{
  "n_experts": 80,
  "routed_scale": 1.0,
  "balance_bias": false,
  "attn_scale": 0.125,
  "tie_embeddings": false,
  "init": "uniform",
  "optimizer": "soap_variant",
  "lr_head": 0.0109,
  "decay_fraction": 0.811
}
Below are experts of layer 6 (counted from 0) of a mixture-of-experts language model. Rows are named router (the router's row for the expert), gate (a neuron's input weights, with its number), up (a neuron's input weights, with its number) and show model dimensions 0-47. Each number is 500 + 40 x the weight over its row's rms, rounded and kept within 0 to 999. Numbers have three digits each.
Before each expert's rows: a language model's description of what the expert responds to; "gets" lists some tokens that make up at least twice as much of what it gets as of all text. This comes from a sample of Wikipedia text that the model never trained on. Tokens count by the router's weight.

# expert 30
What it handles: Name-internal word fragments. Middle pieces of foreign names, species names and drug names, like em, h, um, ham, as in Antisemitism, diltiazem, Mitsubishi.
gets: "h", "em", "um", "om", "j", "y"
router:548515524460513471525545453548498491522427488468478492503468484521426533514484542501568489543527474512431484539548538474443419505577430577481589
gate0:380523520560499455536501503505451518511520483518511393507495498525501447497583509480550503453482510547484480623520573511544433540548521460513471
up0:488501615473470542479507523501494465459429526499503542397555527482494517436438486535455468493478533504424493481558491516484506501449551491492485
gate1:489454552507432467528497487516510493585510481453496520549507541468373522522487535560504506448528510509479554516578497531512526549469470471526514
up1:511547469499460515492510505559521493514451463551395499497573506444466564494410450412513557414523532488509524451520541514535506589485502486518536
gate2:506519533489466497514498419544513528506540526487461509539597514571517470563531503448493509558488428538513502471549445457473518489505466451470450
up2:443529504565482494482495496519475497521527577504537456516505525471531441596420445486550563522528459502502522526567456526518456432533499573481570
gate3:468516524477460532519578485489499432493456478482430560506481554559562474575525446451523498509554481547439525478550538499596479530554451499443532
up3:474488472547489490538497499480467536568545468569486467503554564435540520517406489569509515503446509482515481541535442513480500566498506476519467
gate4:553514498487512520495473499493438523501523502431529478525511558570482419604561523509521471537518483484459519477483544573538474486521526532509561
up4:568557426526513516552572483493455545531439504546501500490493433505537492544528486511461559479595519515494506517509532559546507470526452559602547
gate5:501569488495451520431475496506495491460491499462515545352499470487516504487470487433517513572509428494483542477430411427555456475477554447559548
up5:410447490477507491463479496480456493513500504527484452523463442439488515492535469587487527505457517498529518523459476489460495421456378502487466
gate6:498420557547528496577479471472485485574517493490491512468489491546506500454506502524539558497561475486465491542530509448452468550540483476467537
up6:509560430436534571427514508579387471514496564491469453443450529497547555482482497404494479516479511529516462595499463439531454540547501443436498
gate7:528541463486480453586505505428445544502534552469525486526519491502482461444454432516488427517543499521491536521490473539496555462538478501498491
up7:525491474481474510554468550548543538533528476515472496508568566578476491511439508453535490427468513518431462539545474495530421532506543500447506
gate8:552401466524431486561520453438449420482450447572528535479499456521513469503525546570477524485535499520515557513531539506449454495535428457480545
up8:538556506533492532484482482528566527498468516489474529476566499489583534490525507418488436529560500450517526552530489460512434357527448526477488
gate9:480557380467508506542473474505548507563559494461463455446480495571411492568477387495429491494500556538602510524460481457532527491546487539517480
up9:441481508511467526501519461504502481563501502529457542566480448472523537470560521471522505427432431494528542413479434437491481580425478498500501
gate10:500551470531538477523497430517596490485448538448511555496444477522457512438477495530478504499520473454484560490509497520481530449488380508493580
up10:510479509486549417521489534428506574433439483478455412507445515525512481469483455504546492511559465480540424483545517584511550488528466489469538
gate11:475493523532522461523438521460486494517494494419521490477480505486557462498423527576571490537489500493515442526468486514476541481550423485502542
up11:462528560480462473501436481466481510481493506460528443510488540481474469577508530602551510557495449551494431496497516509478526536516423506526552
gate12:562504522500496473513495461536526540579470513429514568499501473586513558522520464506483533536452455493594506548481514453504465543503548589513497
up12:453496494470506529482476541453439531497606500467490479539473493474516486445526552527550483518525584476457396512471526505475477568461492478473447
gate13:499509539543482478474513447545420513417460506460452548492496493511550491566488469589385541417562540492452484527467577475482529452475523497529570
up13:446385484510538420458482495484460503539484508541407494499425480549515503538519527472529526450535515495445458558507514469525426557427518463526501
gate14:476480528503494507486488587542465454466503505519664534567517525554505472533441513499482535440493476506563469530553498489486498451516487578427486
up14:502493472500461533557590481571505486565509517493577465483576463540499521516503535538549515455529459467528468468477448463513527503517525517437469
gate15:522528513444482535490522493564481478458501531540586582471503446561555574488489505500591438533483476441458557385510531464474486523506518461437473
up15:477446528533507510570476508548526527533449495476473447457488509565519499541447484492544561474545491548553393509528443517517528475551530488450603
gate16:471517495605413471400489484525645498497531444416587533437469476554533551504527453524514488492461521509474466502522520487507507533483495548529519
up16:509500490501464533463477477508459582435576502572558493442481470471417434488525492485469470566441488529491524511456521525509522498582505542528474
gate17:513489561495526518503491527535511470551456469534516535457498451500458518445499488532545425498506483466500487521595614513476501535527450532510528
up17:579479537419498500509470500574495498522538481421522526528490512456465517547472484492526576451550453484491458542525523473582516536508519550480488
gate18:450537450544460497536477527501532446490523443517489520482460526518581539526523490406477430512579496469451537473540513488457595512551492509540533
up18:426492485536443490473509512477575489472535476537534476489530496533489511503494564467539496510540469387468492495478530506494553501620530506497531
gate19:504524490414578484486493494496534541488524452530515488442426473485564508439448504512474499531431519491478470553549489512493407553491526470580541
up19:555544524470580411532490497487483515549553481538483460455431458552431490456498466520513474540456536508459496536528481512441424543483498447493520
gate20:574443481479435538512449535531518501395476455555512506488510472460458451465465509471465591525460496535468486452478505554486504641450487523534508
up20:553529573494485524542415504493467518484505482599473488568480460486471495519495521539395570549516549539488525550487478527514485483424449574534531
gate21:506550515434502521504528424491443515536485491548492567548531583490471496522459435482513516479449572563571438519440533512540527496560493513533544
up21:463490601486534497491557503465461515540464544549496550565505552476431487474503455500469535501472554576586419545453497560507418483559478458460552
gate22:450500437518510493549536517507543481538475524491486563502583460500514587525464573510550470426488489457545458454496459476497504471542552512489470
up22:552498461474527508437541528506529515552613503514489478537435512490438544472543532428507474456514538586459426530493497517480481506565481466458521
gate23:461487572525492438485502545518437492434565485471530519527483449523480473472494469470499501493517530495459531474479582442454531556503408518494481
up23:483484507531489485467603526515520452532429461443512466500426497542481504519530438481547523540480598431533491545553525453514528427460447503484569
gate24:461557547505483502490362479629530487567541496517528497535556466540501484575451451429498531497523384483504450507557460506498448500519457453567459
up24:529515498540447501504574529427479464454493380482494530456558547425530450532521494559461449512543522541565523512459528583494479475570432562455516
gate25:578519449437480542600467538525479462542521429475476481570457453479585505562521445471496507535476518526461558487481478504467514440441478470527559
up25:478487537542549501398518514464537506456492508487508511456584464498465524433453494501516493493534512455517488531499494436584488572532485528505474
gate26:532565525521496501534500547502520474466488502490532510495514484519405476486566591458490532454571460510481470600524491516452440483483510466496491
up26:445428474515496533453469425505526495604492555579487470526499514418528496468470402515475522542463466451540509500439508439458539501492484499499516
gate27:530545520505460569584514503429510435451535492410462583497493488539462455505477485431505500485494427459457467495513498526490435467498491511481510
up27:545491438491452485513443510496525451471592528462485408487469499509480484434514504488490436487526495503500488555523562513527496511522552499563509
gate28:597497470471488463529523494532491499537543557536561461554498526474468440566523503438545532517514555492500537499516538517456549495463540516517477
up28:408441526506543489481538530498561571500522498492472446502475465509487513463419488499477442479483468565559433511490469420493526520461449523464496
gate29:542521558527523505526493527441458563530520453501455497523487489550535516516530546496542468517528555550438537491468485540512447501524516489471559
up29:490525469490426509486465521546552442402486579540473531542424473499520494443476412444412491499488464452552522572503485461421548544529486557476528
gate30:515491502413469475482452505524475473547494439539485507512568439546489502511487533504497481447557535532516527451514495516464518544540477580501454
up30:643571583530446507514523507525520523515568523471521561536451547458472508435448490478532475493478501442528437505545501480528509444526591405464495
gate31:466488523477576465515489495511513486553492529462474554443498471548462505461471489551435426471447499464492524459586421466526483529492550460492524
up31:514527505528498563530513551508545483478475455514467477490514526460607455498552411543469523500578529514466520547499567554479501563477483487536511
gate32:485425516488551547545548431476448496506466480503490453582483491511494451545527478550472494510433566457486483491580565543494498543444494529534541
up32:443510486501606525533503443461438472450461473558515449511444492482533402594508488569555452492400531431501441472522458520502495536418486512463480
gate33:529516492492517510484476561505562512475419521541452470522542414538434493504483559479515476424463442392540492476505437497458471578542528475517495
up33:527543550542575517509509462483545485502543533473546564450460502501520488559557426558525488504523542435544518483424439532462558482440535488474501
gate34:560434501490474501487526594476514477534558541507512525496539514493443464447456518487463481454430498598471507540551600490463498523487484528520542
up34:505514591440499467438515442479488510451483540500520487534469522498445552548531505532523515517473518450603553477479440470510589498478494530454471
gate35:504495528508512584446453541475477553458510502474532500630538473493570454545438503510437517515428483502483513427384497551469496455511434531524553
up35:508447561395535464530507540470511504500446506487511601566519422563509485424544487481502511568467526533547444560506545553466440514520433482512535
gate36:465486473503510464510475492569431441539385467500481567544534503500520531452490481521466470500535513551531435494484515542544475452539577519438526
up36:513491467500540466548474466436490469528472458474459447603550512510518573528486583578514555467486519578482545504489510544518455582479446467545448
gate37:517507516510463524561526538556425482546484433511476469532522579586478581508434495439461497461525516505472523513514490519451515487476505463487532
up37:540486436460441460486537500433468560498519435451503526519466550425526470427466492466475433516550438562497416471469595527484494438557446520518471
gate38:538526496485462509537467504576529445445504420515515522528427521511561508474500547480472562436557510491467583497430518525482490476485466490518508
up38:515549463474462508487566462528598522493527395491480473498484492530489429528423487477568498472507467512523526498509473436508533518466527459479508
gate39:487514536419467501511380504452455493489430501513514505578497490475492474504523495471443518477478513577523425481544440470528471490468490528501467
up39:494565479476529592475458474456389497438499499459499500505522505480510542529535531493532471516428558501444489519496489497524512501543545561438516
gate40:544520536501486480555446547580520534520402452407613485466497458500452444565472450499546492471560488515537457519511502434537523463547477502427458
up40:493524509568427527549519474575626526473492530500460452515488459499524496481473536449391541466497504468523524431482538534443537475510600549538554
gate41:544541502468495510522494555476495498482476441477563495513543515471462467476458463446537441449578458483564469553446460543510458533439509468514479
up41:478507566586487528567455504494479437441497521560537498570506494506486505461529538462537565509473474437493529509479545468457529459603489558564515

# expert 22
What it handles: Conjunctions and particles. Mostly and, also or, &, by, with, over and verb particles up and out, linking nouns and phrases, as in horses and cows.
gets: " and", " to", " or", " by", " with", " up"
router:553569428470524458500479484498541519486474520519482509453511510445549444417463518535531561508467562478554500486493473522480513513491477475511519
gate0:496428545447492487451502538480571493565424570558507532445538450509480499529462518519451508481431503518500544543439485463551508496464465480463463
up0:538458540457416503454515442515519458568457479487429527509432460516505522485496464590521463456446490457463537537488399519554522513491543542478484
gate1:510445477412500527528551539473426508549494500476456425523493528398488509557463451478479601468528464554502490536492508538500503526443408510413490
up1:520549486560487421488446454519540482479497495501506551478495477567496524416535523554550396468480572455503524484516478469445497503547589498575501
gate2:428498486521548430447547418516537478496458494499483476577537548563529498493548509534418477467499500526503487515480499487407452444524538542535531
up2:518520501411435471493536575491508495530553461484526487521547515417479518546447540495523493526544436489469428491533481501560522571401493505472561
gate3:461395496489524507493480433514509521474518513551529470569410489470537560487561469481511477429452450478543446545599471487517515467531503497497471
up3:444452476500477465499450451519531427415445479562509513507515445502420534540500559428508540520546426487546503550472544540533510485568535507475518
gate4:447495496466488525473554513531536532577550479478532441503523428483487516551516511555502547455496465504434497545468530552495503544534488512514543
up4:393491531485493566492579514539524534510478457478555499466573507490421546508513439505523573497482557525487479548502512532484520511528435457459506
gate5:554472550519511495461450585491546533475468569456541555538498555480508504458517542507488460564504441521493502507551473540541451436588545507543521
up5:582469560538567529518485554514493505500419533500482600468521458477505548463533482523505464555485468571512462505520478536566488462575479462521540
gate6:449460521498472512496533433493533529493483524484454486532544526539557490472486529565511429481457530523511546578481504518469542532464508525491526
up6:497423545638462429441465485533562467455562505450472513541542464489535482524460474509504547469455473473485464464472565493583530462463533587575472
gate7:546488477534514510476469558531496545522553526583454554507528499448554535490435483545493396526401509522497591530459466523507519503508541488470487
up7:496491550455507468476502470487588556439516487451510460465472479549520464536589496472516532495595467412520440465556528489480436481549510518486510
gate8:595464480482506497509566541451433465523465503528529514466449483516503430503437499485531469507549571549550499486473552465549564525515465470519497
up8:369467453503500447478428454553467499454511535541502532496545540509584520555539512511577492490531416486470483457558443450496443475558481516497436
gate9:517546417520486456515555473508528477500404505562548456519527443504493466471500471520462538516557592480486581492579490453466577557512496470526507
up9:416487473463535549453489477526547490590541537488542546474496505410499507479512499534467530526537526526493520552480452469429471498495519485488516
gate10:516494526502507479509465500550510476470458481510513515479462505500436489499506489498567500576562500439505532505457552437510485547520475491466515
up10:507519468505527453503418529441518493495538502511554502468547522475501494453514514509551485519527574519472492461550535447476390446506600506539435
gate11:460518473560467520479531466464488469470543505483529578548493490548496560491438490482511491535438497519484447499437471478495605556385529477575517
up11:485527547497526496492468539512500508501543546498433513478545504464479502447574426558489480511523441540552559476484491458526442414543492502569517
gate12:540468534467535522468428543519482607529530454511571435575492521429478447491558407475522452542540542470512503531506499437527494494521499513455485
up12:541523502488511479532513537556455528486509497518440427540468495512472483528482451477553444518479505504457516491548417496474482568482516418468580
gate13:478521464532483495476397522492465481463503529536477492553466475526542445523566608524464553512493498459435496521509540546491501559484560509551546
up13:461448457471551492441502457457529466463479504499557439468419513498506490547460516502479559428459553515517479474491496474489465496509550523542507
gate14:543540457482523560459482579598571484537536524549521524522559546499525504453513475526377457493536486487436484500500541493483525434466477485471459
up14:511498496514522528523520566471463511556536589487498517472534496479433475486501550541487513465489535486517508557520495474493531514477485469481501
gate15:495513432510517593529528574540488558421562543457487493492484454462558523436464606528502521475464524507487572547471482471501532474585496543535599
up15:511485498503452522557527586520556540575531494527544512488441457415504521443497431504490488465405525491534527462535419496550462459481481505505515
gate16:469456515485558564575502454482559486503525479519524373544555470445475480509575480506499464490439502507528437551544510520566402477453503490477496
up16:506512521579478479438465448537478507526528546483543550489401569534494475476399441518485544519529475539505502456440540472511545488490501501516505
gate17:526499429476514546472578439578520449500465608512468437514532451440501488472467539502486513465511571358531500563472476444427497539479528488518521
up17:528433412474505574517489477444479494525493506445567480517525558474501490446463499526488549519349455471487586509519501564530493543537462510423512
gate18:450507417495539518457436528478578490472439430474494543521456502508528526477423557554502548554537486563493559481466458467487400479454525494525508
up18:498523556571541489453470551477421527532479537507487469514469521456491546496496543578475504497510502520541524475525534473508582479461503444507532
gate19:475543538470585526508499487476440496436534446500541497548539393525476497483524420451522525497535560512491486471430570529524534566504490495519520
up19:498537489519495554537457495456481513454476496440480444565519499546570575523565450464546470533488474501511499446512506488461482554490477399545477
gate20:543554444423515483417417612508507504501432561536476529540553539476491419476473570529470558589492473523521457489502503484425536478552516472526509
up20:523508466474472487482469567494470524514482588529476537529579549481467451426480512481516566608478453544585474465500498493487521424544524458484460
gate21:532492455461472505460534561556485513512445495452510408463516404539494528492460560386523511477476545591492461440475469455534527459518504475568581
up21:513510493567481451518445457470474471536542492496530521499487540461510434493525485549508442503540504437490550586455544551475527526489500469456477
gate22:526474534542440506477526548551493490505610470464465475442502567500579485434478528420512473519551502471494420483463498540468444490477602487442466
up22:494533523427547473497573546508443437512570438450480496533465505435494473458523482497462497511448504490487495515436520528446557550497450429449543
gate23:502451500533485464474509521393453504487505507502492520421464561421492523493563442509462476418488490435481479505512520552534551533485575488474539
up23:478404557544476451469528574477462516480424475551488476469498525437513520563510517517544491496535525510485469490500501476513525471603447534489524
gate24:456569519433499502506480511470466498488542488493509492470491434525541481468513508572533513533552563524562517561488522516464436477445503489447568
up24:573489537519486519521467487650529451507462521515518407509540501543507520421479491496504554453467520566528466492564503488501486492506472459419461
gate25:533540544497510445456544504505570515526474483573454518486472504454483475539530486508520530517495518516503515511491529509526612440419497545453462
up25:518489513447567559466507498487430480476560496459499582503437492485443451486561485591482429600507474454460540546558511523485506481448552461504517
gate26:414490448548485514503601479489476501415508458462452502566473455530505452507503524408474556485540483536537490526414514549525492463456538538499511
up26:501432426416505513548418480498545470534557444499482509439517544515424568461474544541507472554515497582480503416502549464460482496532544506509410
gate27:426516511507538537509559473474576481500480492530453513564512538494509561543543576536581538558588497509565500441420541499485419475468489513505471
up27:438506495513536539465532521440497512433481476498485461557432514475612547561508526578516501532501492439522447484451433545464404487547509515481552
gate28:499464483475536480550495491534498461448433470504410505559552504473460438524429458458531510517456502463486604440546450525465561517493529533448458
up28:458417494536493472516492516545535494450471432517456462489512530504490539552444565435534538470521547509547557555468469543515496512455629535540547
gate29:461590491483473483558442548437537524531495565532538516380471510529503478482494511505431521543417546479523472508510580499528490521495487507520558
up29:499453497531480469502486529459490440499514524472456478548474460525494436526515424504547441523491448458407528503458449406452469434560478492496447
gate30:493495530492483478535550471534509501506484491497547448516528547418541444538523514501498541480555539422494551625509478558477437418536395532560589
up30:544464514519567508548479506477493482493532485486565502490522436472369477550521564487492537544499474488505452590460454481530518444505520545498474
gate31:547507517517492515490466497463511472499557492504538466538429499488523497449476555528502556453499521453497471488495503436503560563487458535454517
up31:511467533542479554541467556501504430444546515550502461501518487500562500459552489410554531516537480508475516481515464451563527452501462464513526
gate32:493497480491520480480484483444542535502466477521535540527574542475520428477473454408472464509515487435456453520499472439405570524448520513532474
up32:520497524433566490519470529478497554456570568570473462509450425563505578470476483534495570504509514512507568453499581539555515487484520541458550
gate33:503523467474462450484488509582499548472534473496545520446616462501478515500524494564428519512488481470462508507462463407514499443391504535549494
up33:518440518541557560487537456464546409407540498475478430543449536461491502531526506460487499421487497504451503530544512532539510514501551457450515
gate34:443539458509601440479512509466542502513521479514493494534449501536505474488506478438581454575480548517516504476568490529537556555469490558524521
up34:468518522510489471490470569454528512458519487400540463503493450503477495490591427487468513528452484430479526539389516431566467539479500500482473
gate35:532441518510453531558474479491480485546531521486479459519526408536545483483532510466495551502446568526575457519498557526537494432435561458484512
up35:467461524478532494514460486534467477500409486518528476483450523537498504462536506530526443485497466541477528478598482400501527512540468514462462
gate36:521521499575461512612460482465505507500509451571495508498522486440484558551467548505484545533592528484572490500494511495486483538509440543598527
up36:550448562527592526530475500529442463489533461544537550514485460464467525530507561501562516568493431524553430511489504525506512539503483540530584
gate37:518459448618532472482493479530475582486452501476457521640434538481478552497459484561456484536477568481503437482532520460535486511519450477510501
up37:511440464583477465524537496504500539483483550482450487606422474471485603491536527485505432513500568471477475491536517487512480499491471471475518
gate38:487470486454487567544583471445451513554415434444487459494455441465487547498493441509501568484510537447487455485502455506475505548502468462460564
up38:499437566498478484451567508507537537473501458538545509500566452519540437533498478492494462503500506471451493404495553536500549458477492479474512
gate39:445483501452460380469407530455544463488553441495515520532475540560445485454436476557494414488479459519535487556471539486458512548498550519519420
up39:500588510557486524529527498550439508552521528459536454521504509453480469510511486507508558446501523557440471505593474506509480464546483492426542
gate40:570472443477487550473479439486511556478548440548439549486444532521545480526404532490549578480573507502539469489459499494420479470529425477525519
up40:575464468451470522471507410442485474443500431569443534488500514534513497497413539466488533490562525514522475484475528514423528473517422485504476
gate41:488481461507524495476507481455562454491568475477437522461511539456508461473498519536512465436523489544553484543512510508527485599506442532516458
up41:490520511511503517471533514461460527518513498546528425518458446433538400472501539475498518479528494406516517487479594453470475504401507555561578

# expert 47
What it handles: Inner word pieces. Middle pieces of long Latinate words before endings like -ation or -ized, such as incent-iv-ized, exp-end-itures, anti-comm-un-ist.
gets: "im", "iv", "ov", "f", "up", "av"
router:517487456452428469461471490535523526504509525511505560520552467539566476544556443473436486556543444522503424558509505519553570490448469480498562
gate0:505455429428496501472388396451478514474424533553469538508486441517461484519519533552442436449512499508464527506518491510440545466483504495448539
up0:496486522510485453504501571420421572525504462559466444546516517571452475494495544482487499559618496476462561481538484444483536491442464433590503
gate1:460434464476513467553459551533461496549424494489551510542456468575456489492472608477476523503538479492512536425565523485458524518517489477478530
up1:526529465462430612525532548565536516584536489496509543513486502411517551547561518468449495506535504456530539422500548488506529441564545452503516
gate2:512451528520479532523458432482480488501537560521540479487486518539459512506484457502446452454457470474536489572491472618523532535448563517546496
up2:502502511419455485457510504456570508454493538565571427506515481593434432531455493536533527519513548396514548552519592565443442553461511474515471
gate3:509527500452550468480457487540483460506560403536526552501438444495522493491481496482455481520438504425479426576451438451495486486520559499514476
up3:502425519537515511498501569487568512446406533531521421494490575517417578523490467476511553538461462568450559508530542569495473468456495526477525
gate4:513510484502433491521578529546436461496438450499433521455476535458527459552531479513479558480496517545510482499457508486502554487473472487532540
up4:534471519458500476447555496458486529484501511473546433479509535351524520539446575499551405505574496556555471479482488512524485465511518513437523
gate5:440543479528451495409512493507444468569536560618590482513480503522475460522492427509402492501505423486478482588493480511491579509517472475539525
up5:479537525494432543498499495535532520555493464492463398500573552471520473530547487476462489523514572506514466424451549476458533566526502483460538
gate6:526433464489541463477431558437356505582477518510548500567521458590496541521499498492501508539504457565548582507545492517538499533470514511480441
up6:488520486518473559536538503530512547498482500532480558481559531536478503530550476514561481494523447483492474435470511568497466485511479539499550
gate7:532543558490451476460460478446531500530513526455589553563550474501633483453472439523505489531481559527549448500442482541545520510521470477486493
up7:483536458494495550516424446543535489531460518477542470488499475550520539455464496440436509457451413449445487505486476457478481601524543539542459
gate8:543501534421525535493500476487474498511541561438435519473530507539556475445470501493464483515471401493491498448525528487463492545549495469505505
up8:429545565465446494498511439512545401503479560538495481457555532538511525545531493495499487496482542449498473473513504442533479505533525531461563
gate9:474506520531491442515576483507433463442587509502517549543474482567515466529396522573496450420537481483554430518457558563505459543567540530413500
up9:508454518436573484475529515536480490435446537437532569553486407481475552523440521536471516519444486476523505535496479529430508416515468553504515
gate10:458514530502411488515503498535582453472486513504557480545512525534524489447509470551528508430520496427518575551464464501523555536530541484590504
up10:476518458543433457478512503503477506479585442462478444403516506489489527533458466502484519473477496515547518489487503497476518536495486578528443
gate11:523564519488477454385447549386511498503485500438541531484555497446514491521488515445442494495546487478524535508513464541501529519541512563480526
up11:417441523508503480498487467529441526514479558556549438502502458522472482363499434559504503530492487545475515472507462481521528523457540533406543
gate12:506517532510544516495440491450527518459408508493482506548572543535546471512475474494479434491447518454536482515456495462485487440519495528446469
up12:523441483454513451546533492542476470509492525504554541476461517446489536502449482441465528506486465559422510586561478563449474535557474461513580
gate13:511490506569559483563503471518511505473447518436457499449457480509519459531493427505509529497488491491559517440475405515500568505553525533548481
up13:508526481513535463506523589487504495437492511431416507439498418485564493476483434488576477440453499500503455573460481464497536576503447527510489
gate14:475542510517520562530496449557454576536444516389429576547567456464476485554525447508504485465557423568508524573440486500474564498490496482438492
up14:495609487509510473495482483475534552475525493489551493552495481551542458473443524486496499589447501557479506490561498493546456487435587535556437
gate15:461479545455532471582542520515415464505553539423465565478517538543539419567514459529445472507546566533495523456513496580521457519439488523540488
up15:495530501515468564499494509515490472461561513493491492467494490490539444545501413476487492525535515519481546497420609567547443535438492518532513
gate16:469480453464517416583561496457540535486461504559475527516476506440480499465445523468532512522481510453596525527460516426519528538417465536530453
up16:540421513458519448550539460429522509463495446509558519491556538460391530536451505443539551512542482490534509514503436513511512474445498593456495
gate17:574535470525517509428539488509569522387395536457514525491472513492487516587437414453489478508530421432527503518556502486547458540471473475500547
up17:506543526457480496497440477518556519501523503483523487417545519507496503439577518504452534478583541527485482546447496542476552447451463486529476
gate18:464510452550476482511497488512446443528448570443507548486442381509456534482531486536502486468536486495457456456544523445505600470525495524490511
up18:512559512550545506523544531464467476477492490560508492520593524474534543528466533498490481501449542465479504507527547483435447464471497545497512
gate19:474434501495452547489481477413472556554522522489539472528517516458541544525502563545482466508501477465557474545508546477475521550511538432558415
up19:572529388544547540478490534555554508539484501531495394496471509500464478431402482465495490545520562476445537481533484490496489393494503529479447
gate20:459537514522566539548530569457470472590535508533571452521498463474528392510526476534537492489464456479511526520451496510377533501540503487438509
up20:456493570518418530462466439577595551443486476551494522538526476490494561535428492531523539511481532540436457546461532435513444559463519438513505
gate21:552516468482504551501529457518531526508516526477481478474591436527553509428484515469496475460501561454459515505534543475496522474513437519577544
up21:481475436445498572511411447565509552475569474472480530530525484528481501498494498479433474524598510538452440487569526558494566504497449475527516
gate22:544536434523438441524506559501518482463401501526511496575529476546442509521518551517439530459497451566581504502493535466516521485549474472513465
up22:501537507529436459512473495459556367501492524496497431494546451492546451481530545475448499494540457534444545551478565456529549496603483405462514
gate23:472448537468430563493538483470469524483481498535540520511599497552535421501581523443449522547528510533484608497510559533545571530451448530562459
up23:480516493532475525563554520496482555487519513556544486496554524583481353463470507481480484540513428514532475549507489530594529523461431479575538
gate24:431451564524506494524548503537538492500529561502534522466499433504491543472468463523482472468474507460500549538514526527573568489596436477547531
up24:541488457434532504492478528424475479512539514513491442513505492473526444546554451545510588522472527544575505487494449547443493393468557539435450
gate25:464527535419453471511461438424539522590519536522599525517471520566524421438469508529502507507460448467500564538499492548500523535544473490504541
up25:507422536507578512572524502555530438465536478528465441516543492422514516537561464531447551448502591530498464517516466478486518472441517494541553
gate26:501503531448485433491571501546515500527480468477578530493503482413469458442504502457435522601494496574581535532467499531475492488477509527530512
up26:509464452567517556492514516418457451493464540524388449561532492555512516476485476546506514421525515423454510481489524443502453552548499517466477
gate27:501500428567500507482496550468504479402500458470390485519518448517548534540504491595532534450514488544522543534509529471527464541531493513476424
up27:547507517505467449487507488513462423535515482436485437515494545515493509523473432509395477507570481557513448522519445508495551377484469512497502
gate28:475495507514555469440543533467513488429528545510426485458510467496477534509496526462443502479500549518545552522480454517522528501522431469561424
up28:510541521462434517465438528580493533561488466501543492480543543575490485542474474518488542475506510446490484465487424530483507474476539516440460
gate29:501482447465425550505524522466537408464474493527486485481495507520526513520506535478477502534526465536524466555517499520448530540401445528494533
up29:510483543526441442493548500449570477493457441474462496509480533473502502563514480519463416478524537544525499506484407502477481487397444459464527
gate30:511457485537531486533530487500444541456563549494426486507506381522568487512479429535537447571455463484499475499530468475457496411497503502490540
up30:521435467440534526548507536526471486534497483431473474462509522574521513517540499555476544453517486504548525427574503568495539536553485498502466
gate31:532434544500538551506504532539522527434544529479448525509551488501515491527494391480492486437513415484539453484521522509507541518459468477537524
up31:513526497549478453523537530524554519519482474588428478468438443485469516469516561497541497518509505478525492439552407465480484514509510531517557
gate32:466465471541516536536514498497521494524447482479532471513573485558533511520471521469447518515486473480489481492513488471592482490450539501525554
up32:500541567455466496465448479512550523517493544467583509517545496486484462523463418465535498537509427561564523484483507501506457491459540480504513
gate33:522548470477502540525549499480490466525402473397544552512413451500523492447513493498433536507537496544550453500473492507500479555535547524522536
up33:536442525478510497597513542534480496557455454531457466511522427483441510480480465526535511488478544513507534439467502514459524501474504485519584
gate34:471520450472495534474433481505465507525601560509543475523432418451471448525566569520477521526489436488482485562559506517469509449459451574542475
up34:581526538461478551489600510510508528515485482559470525522466533454485531465470512570459485445559526504518509558527555500542519480534437519480433
gate35:486511454468463467516510515574465486512463520543531586517508465464540429434464506525512461543541505586441527475467426535473555415447498516466493
up35:457533476552530466536487500500515451512468530551542540495510463528514396450466541597441450464541430579504556484508553523473506476473513524515515
gate36:551474382407531407523436501498494474534536494480499419519485460414548476520511472563483438555497535495484550581504438525553504457511477554469518
up36:512538483473410518528505511540533518505524503460427455525485502491492513541512431440517434464577483473499469542491570441448483462491464539557496
gate37:426477542468461527515478525501507501554523470488526495476530482461498470520523455499422469465530440550502470485547430443476578434539464514448593
up37:528527622495526500527509500499454521543465508436501424488499480442542507497488435553548553440487430453535522451500471564524481546466576529504536
gate38:489518547442468472544450432499500478517453560571455490535522466474454422530513543465591559527531523513530504513525493474547481548442463511568506
up38:518471461524453468524410523478501477519478529524536498554481522511502564562568505431462575534504490488583552534532471437452521463474507520441505
gate39:476473551505551544489458463486496469406524455515530499483522434532447464517493526475479500551597509475526545530419518592507527482405480473519500
up39:532554492505508462576490494493419536513436500542470515524579562534503532504559538495506557454412454429513474496492453490433444506530535446501594
gate40:434514531454463517503540529492514496493473515487544491518528480443553476529475437457469540522511479498504470593469522580597500463553461509501485
up40:507487445539520570475481491483415456535526496460430489556558552499421505487467540517535489525450536441511484442557496501511519528447518493540504
gate41:503535452507555515552411491465488517524545511510501576538580432525467476570474452568572578540461556481475489557444558443532493439473526527440486
up41:519515467530525421533534517544466555428471488507470522463452415521495501475530577518469445427548484468529499434469569485500465479469445504491458